config.yaml
hidden_size: 160
experts_per_token: 4
d_shared_expert: 0
balance_loss: 0.00329
balance_bias: false
lr_router: 0.00085
max_grad_norm: 2.0
batch_tokens: [65536, 131072]
max_seq_len: 768
train_tokens: 426300000
max_steps: 4512
Below are experts of layer 5 (counted from 0) of a mixture-of-experts language model. Rows are named up (a neuron's input weights, with its number) and show model dimensions 0-159. Each number is 200 + 40 x the weight over its row's rms, rounded and kept within 0 to 999.
Before each expert's rows: a language model's description of what the expert responds to. This comes from a sample of Wikipedia text that the model never trained on.

# expert 6
Infobox field punctuation. Colons, dashes and line breaks in infobox and taxobox field lists, like Species:, Binomial name:, Genus, Coordinates, Website.
up11,194,303,220,248,162,153,196,271,145,235,218,218,157,133,161,219,225,186,225,244,173,216,266,205,188,231,224,148,147,125,218,128,233,175,276,186,210,191,148,105,221,172,197,188,181,174,140,188,241,170,149,189,238,210,189,244,189,214,239,153,163,195,208,176,153,147,219,118,177,233,199,185,221,147,149,172,209,315,168,225,163,103,186,179,176,218,174,202,265,249,126,181,170,185,262,168,224,205,156,197,229,163,236,163,192,161,145,232,144,228,227,185,233,142,198,227,235,232,119,220,220,196,174,172,271,209,247,216,145,156,193,155,179,148,247,168,196,243,150,176,239,238,187,239,204,184,204,198,161,209,142,190,189,201,269,169,185,160,284,236

# expert 11
List coordinators. And, or, &, commas and slashes joining items in series or lists, such as "video, music, podcasts and photos" or doubles pairings.
up0,184,193,187,220,216,203,217,168,161,138,169,195,206,161,240,197,199,170,162,216,190,302,290,167,211,149,199,168,196,188,165,191,165,223,145,168,270,257,209,198,132,233,135,178,212,134,238,212,256,192,110,211,199,188,161,230,194,189,138,211,191,242,144,210,297,168,183,179,231,200,232,206,207,187,168,242,171,222,169,167,187,209,204,185,254,178,161,259,177,231,253,212,151,156,208,163,181,169,214,249,187,202,242,150,211,135,273,204,203,228,225,184,222,237,179,233,147,220,176,193,113,141,247,251,150,218,186,206,181,227,121,258,265,179,170,209,257,119,211,133,216,88,224,204,187,261,226,134,228,239,242,160,90,145,212,148,171,193,205,180

# expert 15
Non-Latin and clause words. Byte pieces inside Chinese, Japanese, Thai, Cyrillic or Arabic text, plus clause openers like there, when, where, that, However.
up0,216,185,230,164,192,171,188,193,180,182,208,235,205,210,188,161,163,263,211,99,239,179,219,223,159,211,250,174,171,306,182,170,200,222,175,228,223,257,279,177,204,211,215,163,167,175,179,157,138,229,172,128,162,290,164,201,192,235,278,185,266,212,248,198,216,242,253,215,274,166,209,239,182,233,215,217,186,226,244,207,287,173,196,226,162,251,177,226,148,214,194,217,224,192,224,161,231,178,201,182,176,232,206,154,171,172,292,176,129,176,208,172,197,189,281,122,153,143,163,176,227,244,234,255,225,135,170,261,181,286,217,173,227,223,212,179,143,146,223,170,247,232,152,155,204,190,189,248,233,132,222,132,289,189,228,298,230,180,221,170

# expert 22
Hyphens, dashes, bullets. Hyphens in compounds (life-threatening), en dashes in ranges (1–3), list-item dashes and table pipes after line breaks.
up9,224,281,162,211,231,240,255,157,241,160,277,206,195,189,200,136,197,250,185,167,263,205,227,174,167,227,176,191,238,213,212,100,249,231,238,252,179,198,116,229,207,188,257,246,162,291,257,251,269,288,222,152,199,222,203,227,233,161,206,158,224,245,151,207,173,181,190,230,189,183,214,176,174,224,181,179,196,186,201,103,215,226,190,130,225,158,241,240,263,204,251,220,214,219,175,126,219,248,182,168,117,184,253,173,218,174,220,235,187,203,195,272,262,186,215,227,230,209,166,266,158,242,181,252,235,211,143,152,169,91,149,231,267,202,186,120,271,134,220,177,223,172,181,208,248,227,199,194,193,205,201,247,204,170,228,226,176,260,207,178

# expert 45
Person name beginnings. Capital initials or first pieces of personal and place names after commas or pipes, such as Ben, George, Z in Zack, Los.
up0,141,252,144,190,285,88,173,246,130,202,163,258,210,202,207,163,180,200,198,252,224,126,208,240,235,195,146,241,217,207,227,228,203,124,160,158,152,223,227,213,157,148,202,147,239,267,100,199,199,247,158,183,196,209,225,198,159,203,195,222,192,177,216,157,154,166,186,156,163,240,215,183,214,216,187,200,192,178,148,179,238,201,131,221,253,153,209,192,177,225,158,163,195,268,217,183,160,178,271,219,264,170,147,173,188,231,229,173,156,248,159,274,213,276,203,213,258,232,197,203,202,232,213,211,132,185,284,238,292,207,164,124,223,178,102,174,209,193,249,163,194,162,202,246,207,211,231,216,202,185,201,221,218,230,180,309,192,198,292,193

# expert 25
Name-starting fragments. Opening and middle pieces of proper names and rare words, such as qu, Mar, Sp, Col in Colbert, aj in Guadalajara.
up0,213,262,164,205,135,255,228,287,155,213,267,250,197,194,151,190,234,135,235,202,277,202,189,191,109,234,161,164,204,202,299,258,296,255,160,213,165,190,170,147,138,170,194,229,220,179,200,201,182,233,250,198,211,189,196,258,217,146,236,237,223,249,209,154,235,240,214,198,230,204,202,196,220,154,101,203,209,169,193,112,181,154,253,243,219,162,228,143,143,194,238,159,192,190,233,254,163,147,240,239,174,226,167,189,200,133,231,210,238,113,180,230,221,186,202,196,247,237,232,220,183,241,216,159,262,88,163,148,208,222,160,182,252,248,238,166,188,179,165,165,219,196,182,151,215,197,193,180,221,198,260,173,159,143,166,253,153,243,229,235

# expert 7
Line breaks in layout. Line breaks ending list items, headings and paragraphs, especially blank lines before ==Section== headings and between list entries.
up38,262,261,264,179,197,203,254,211,203,221,247,167,202,273,217,212,157,281,211,100,233,151,197,230,271,263,176,151,188,208,184,228,226,221,139,181,175,175,176,188,207,164,201,184,250,230,148,183,230,73,190,178,232,194,153,247,250,228,197,175,224,164,168,219,245,183,179,143,183,206,240,197,193,98,178,170,207,179,199,201,135,124,258,176,172,225,227,237,251,226,237,200,168,259,225,174,126,191,158,162,153,227,205,198,243,180,219,243,181,289,250,246,197,176,168,177,153,231,164,218,209,206,200,236,226,190,199,218,182,292,190,152,233,255,315,204,222,222,215,210,218,261,203,184,245,181,184,162,253,206,118,178,265,147,253,184,177,214,234,253

# expert 24
Main verbs and participles. Content verbs and past participles after to, was, and or a subject: design, take, relocated, bought, released, decided.
up0,274,222,227,208,168,215,135,226,206,183,174,237,209,219,181,287,154,202,165,176,252,244,232,212,172,267,136,236,237,138,210,248,174,205,216,188,205,251,241,189,208,224,183,194,102,199,140,223,225,176,159,167,211,194,226,137,181,223,246,109,215,137,224,224,191,211,87,97,161,213,119,246,256,202,168,214,204,179,163,187,220,139,208,134,220,196,198,173,197,251,192,151,223,200,203,187,172,132,210,216,207,233,222,242,206,198,221,213,209,274,248,120,238,251,224,146,251,160,164,184,200,123,159,202,176,218,199,258,209,184,135,187,165,236,287,248,234,176,154,154,205,253,173,209,293,247,147,199,257,242,158,162,200,206,160,187,159,201,174,229

# expert 12
Ends of proper names. Final word of multiword proper names and institutions such as Street, University, Park, Association, Hall, and closing parentheses after names.
up0,202,209,178,203,156,207,232,138,215,252,225,222,211,172,240,207,246,176,176,142,214,152,211,288,191,195,181,172,187,257,215,228,235,216,133,170,214,222,165,177,171,218,274,235,184,160,191,215,187,185,189,163,174,239,191,122,172,172,258,235,119,154,203,234,204,167,244,131,172,200,242,186,204,160,198,143,230,216,139,191,251,239,188,191,250,149,232,184,187,209,278,233,195,185,256,228,185,168,294,174,217,304,202,197,159,247,116,178,172,197,198,161,249,211,200,174,181,251,157,290,190,176,201,248,215,130,142,209,163,151,187,203,167,272,112,217,285,304,173,223,196,277,225,254,239,237,198,201,204,262,196,203,123,259,194,219,184,232,150,179

# expert 19
Capitalized name starts. Initial pieces of capitalized words inside multiword proper names and titles, such as Techn(ologies), Phys(ics), Racing, Elementary, Jr.
up0,207,199,180,197,171,257,256,214,159,217,246,193,161,158,195,230,145,228,209,167,215,166,199,137,195,186,168,150,210,259,210,269,188,176,175,135,150,144,139,190,228,252,149,167,145,262,253,213,206,221,198,152,222,176,257,207,165,175,212,200,165,129,219,199,169,176,252,167,273,181,212,265,159,177,193,172,225,189,226,178,193,170,189,145,261,233,242,203,178,203,194,124,201,151,228,196,243,282,187,235,201,232,125,165,214,240,176,213,108,166,204,197,191,228,215,78,183,247,238,262,170,155,223,170,110,176,231,233,247,140,189,234,188,293,134,267,187,266,211,159,211,186,164,230,243,153,126,167,118,208,202,221,142,164,209,218,199,152,226,178

# expert 2
Word-final suffix pieces. Closing pieces of split names and words such as -ors, -ers, -ans, -is in taxon names (Anisotremus, Nazis, Pistons), plus infinitive to.
up2,217,165,200,127,210,172,270,212,154,182,190,190,260,226,224,222,230,228,170,247,188,139,125,178,182,191,215,242,214,182,215,219,144,267,213,211,192,210,224,231,147,223,219,195,135,152,132,139,179,263,216,197,157,198,187,170,223,164,282,143,225,122,126,241,92,142,148,222,276,86,114,203,258,236,220,168,198,241,222,145,225,211,253,137,210,207,242,228,212,176,121,134,138,172,270,188,227,171,154,188,209,261,186,244,197,188,252,168,239,189,164,194,178,206,196,202,240,192,234,182,174,209,134,209,203,120,205,230,162,237,211,197,169,210,146,206,193,189,295,223,182,151,243,219,246,168,197,163,218,135,194,210,230,209,206,163,202,227,235,174

# expert 39
Noun suffix endings. Final pieces completing abstract nouns, such as -ation, -ity, -age, -ive, and whole nouns like career, election, population, death.
up6,231,193,220,189,182,241,192,189,155,208,264,177,225,184,226,180,266,161,225,182,202,202,202,224,145,179,206,203,178,156,209,190,167,242,176,226,174,204,151,185,306,147,235,190,114,137,183,201,237,236,178,189,106,201,240,209,182,182,207,220,172,163,207,184,180,129,206,221,178,132,194,139,186,234,144,187,211,219,279,159,152,327,159,190,210,148,244,278,273,246,213,174,251,220,188,235,239,164,284,176,159,162,239,194,190,257,185,269,189,208,235,130,155,235,265,179,155,159,194,193,244,149,212,138,181,153,221,213,201,275,174,150,230,218,210,162,180,247,169,206,162,103,155,173,209,176,268,220,166,153,242,275,152,250,166,224,193,237,217,208

# expert 3
Clause-joining commas. Commas, and, but, opening parentheses ending a name or phrase before a new clause or appositive, such as "Smith, one of".
up0,192,160,116,191,138,177,147,213,203,217,232,203,191,117,174,146,144,234,178,213,191,226,232,165,179,286,164,221,150,220,237,207,209,214,198,216,220,203,205,213,241,184,299,186,139,152,188,230,176,124,204,184,185,168,166,180,158,180,116,223,215,222,160,164,186,134,162,148,247,151,221,272,264,193,169,178,292,155,207,204,188,228,228,157,279,178,295,236,186,216,154,201,148,225,232,225,255,241,214,219,193,115,204,139,143,132,179,180,273,246,181,160,168,230,229,221,164,159,274,204,202,226,157,183,252,168,234,103,188,207,219,245,223,205,244,218,168,158,165,189,200,136,168,261,210,218,180,257,141,145,189,238,188,179,212,248,168,187,160,216

# expert 13
Connectives in lists. Linking words inside lists and comparisons, like as in "such as", or, and, including, than, not, being, plus unit abbreviations m and km.
up11,216,189,183,230,224,95,193,231,149,267,174,188,204,188,233,242,154,186,232,191,224,229,226,121,132,212,194,207,222,125,226,168,165,215,220,253,270,163,189,246,220,196,205,182,195,166,181,189,218,267,171,175,161,168,216,196,204,246,242,158,254,173,166,157,188,154,273,218,235,201,206,159,171,209,203,232,188,204,232,196,257,122,142,247,134,257,197,180,182,156,152,119,180,198,169,179,156,126,179,167,195,225,244,205,218,223,186,312,230,270,213,256,196,158,185,191,176,140,198,235,189,146,239,231,265,224,196,136,157,184,220,218,249,216,249,270,241,193,276,154,204,143,150,219,273,186,161,173,214,260,153,164,212,175,173,138,103,228,161,253

# expert 31
Clause prepositions and conjunctions. Prepositions and conjunctions introducing clauses or phrases, such as after, when, where, before, against, for, especially "four years after his".
up2,293,177,217,166,147,194,134,234,168,187,191,238,172,220,189,91,161,187,224,179,199,147,178,225,176,288,193,198,187,215,177,196,231,119,168,234,254,148,177,164,156,156,187,207,156,159,199,220,155,169,200,219,176,80,226,180,274,189,103,206,179,225,153,164,172,166,145,257,183,198,171,234,170,157,137,274,195,138,234,158,178,229,250,242,224,217,166,168,166,238,212,229,238,169,195,237,173,179,135,171,173,224,190,210,226,293,189,176,184,167,216,249,236,247,180,143,271,151,233,191,172,202,202,231,176,173,136,216,240,247,217,219,174,157,261,220,194,276,217,168,192,199,136,121,250,254,178,219,140,222,196,203,278,193,227,207,198,240,150,207

# expert 18
Sentence ends and breaks. Full stops, closing quote-periods and line breaks ending sentences or paragraphs, plus sentence openers The, However, while, but.
up11,170,183,192,194,312,201,257,211,135,184,215,210,244,178,213,164,221,249,216,211,222,165,150,249,180,256,164,144,218,120,162,245,287,194,280,211,227,234,160,186,206,194,179,205,202,185,236,133,236,188,153,186,171,202,225,183,179,187,252,152,229,150,259,210,184,138,263,241,150,271,206,184,173,220,236,178,226,189,270,189,212,249,159,268,168,196,223,191,178,205,256,208,224,253,174,206,296,184,184,246,261,254,216,138,141,214,168,172,207,260,181,196,148,254,200,221,214,208,169,231,212,174,202,182,198,189,163,222,141,199,247,200,217,172,257,200,214,133,202,200,220,259,189,304,240,149,137,164,184,309,169,222,216,118,233,257,197,285,211,216

# expert 9
Institution and place names. Capitalized words inside proper names of institutions, places and bodies, such as University, School, District, House, Bank, United States.
up9,221,239,283,256,187,233,219,233,173,232,239,279,199,140,157,232,210,178,174,237,158,217,184,185,200,208,222,259,171,198,163,231,275,277,189,144,259,171,138,140,163,165,156,254,196,299,216,229,255,215,214,206,188,182,271,219,188,204,159,237,187,272,240,241,171,174,216,198,212,163,216,188,202,266,171,185,191,182,296,208,210,133,226,168,193,209,229,192,253,287,188,139,215,157,226,183,191,121,216,115,158,161,243,256,214,187,162,207,199,156,174,232,162,188,226,192,159,193,188,165,263,192,166,211,232,176,199,213,229,154,163,179,179,174,288,261,175,172,233,172,159,286,227,190,147,217,200,170,185,264,220,212,287,108,183,275,204,218,235,178

# expert 44
Name-ending syllables. Final pieces of surnames, place names and brand names: -ton, -ley, -ford, -son, Yah(oo), Row(e), Giovinazz(o).
up2,269,192,137,216,193,208,158,140,190,169,244,199,246,169,208,166,212,148,229,155,271,225,220,228,166,218,178,153,195,201,160,141,215,210,273,141,210,184,173,214,202,140,195,192,182,235,241,198,199,127,185,201,200,161,263,125,248,234,123,191,190,193,134,202,236,119,131,201,197,144,181,209,149,175,195,151,232,180,224,157,218,100,205,184,155,270,156,260,196,213,188,77,163,214,205,252,208,187,217,208,214,248,214,118,153,172,160,162,174,156,192,227,155,248,125,185,219,225,157,200,211,247,207,189,223,205,199,271,194,202,157,224,275,162,135,211,261,186,144,188,284,219,195,264,215,208,218,209,177,216,181,253,205,192,126,193,180,137,199,291

# expert 35
Name-initial letters, scripts. Single capital letters or first pieces starting names in lists and tables, and lead bytes of Chinese, Japanese, Arabic, Thai characters.
up0,184,243,274,236,167,188,215,244,68,203,178,213,199,237,229,201,240,173,166,247,163,176,220,199,160,168,275,195,185,260,255,222,235,213,237,233,156,135,223,175,230,174,288,128,236,215,225,155,189,198,200,195,114,267,223,158,179,205,244,281,205,230,190,218,157,217,217,216,251,287,219,246,201,176,110,175,165,214,211,204,236,221,200,189,192,205,220,202,126,228,192,195,139,166,264,209,174,234,197,237,209,239,152,260,218,184,218,198,109,234,166,227,208,93,130,175,168,155,227,178,173,182,167,263,201,173,164,227,234,181,175,168,282,200,204,279,197,209,195,190,204,253,192,237,219,164,165,177,169,150,103,153,167,192,204,241,229,220,156,143

# expert 27
Person-role nouns. Nouns and endings naming people or roles, such as player, member, coach, father, cur-ler, often after a or his.
up0,222,244,266,144,170,183,245,198,270,166,262,227,182,281,219,211,246,254,185,241,187,185,175,287,146,241,167,203,152,166,201,232,202,248,234,230,221,167,209,120,223,185,259,126,170,246,198,172,186,133,226,213,154,208,208,176,204,161,232,268,200,205,229,159,172,139,193,209,228,190,215,242,252,203,232,141,221,155,242,190,251,254,203,246,278,125,254,219,148,269,158,195,202,221,240,176,213,195,191,180,173,127,230,114,213,200,113,246,234,215,272,265,209,151,188,236,189,236,174,237,214,210,228,215,244,254,190,215,261,178,224,172,233,218,231,111,259,178,163,250,231,239,231,268,218,156,227,207,202,249,217,172,188,264,233,257,156,174,248,194

# expert 34
Name-ending vowel pieces. Final vowels and suffixes of foreign personal and place names, like -u in Niculescu, -a, -ić, -ova, -sky, -elli, plus ″ and ′.
up2,243,89,194,162,144,230,199,230,231,204,192,171,188,241,200,201,218,152,202,189,200,202,207,178,251,237,183,208,213,218,123,176,218,93,204,240,239,223,166,203,183,227,187,132,197,198,276,212,229,247,170,202,255,268,229,135,211,223,226,149,227,248,205,161,152,191,261,235,108,199,241,208,201,180,141,137,216,162,216,228,129,218,204,175,250,202,235,145,181,130,203,167,222,172,207,218,204,212,137,199,138,166,208,194,237,190,210,218,217,185,239,311,211,130,178,270,244,225,132,247,239,186,192,184,223,213,230,200,212,226,115,205,156,249,200,250,196,201,154,198,353,230,193,224,233,182,210,168,208,253,164,189,139,232,269,196,258,247,243,212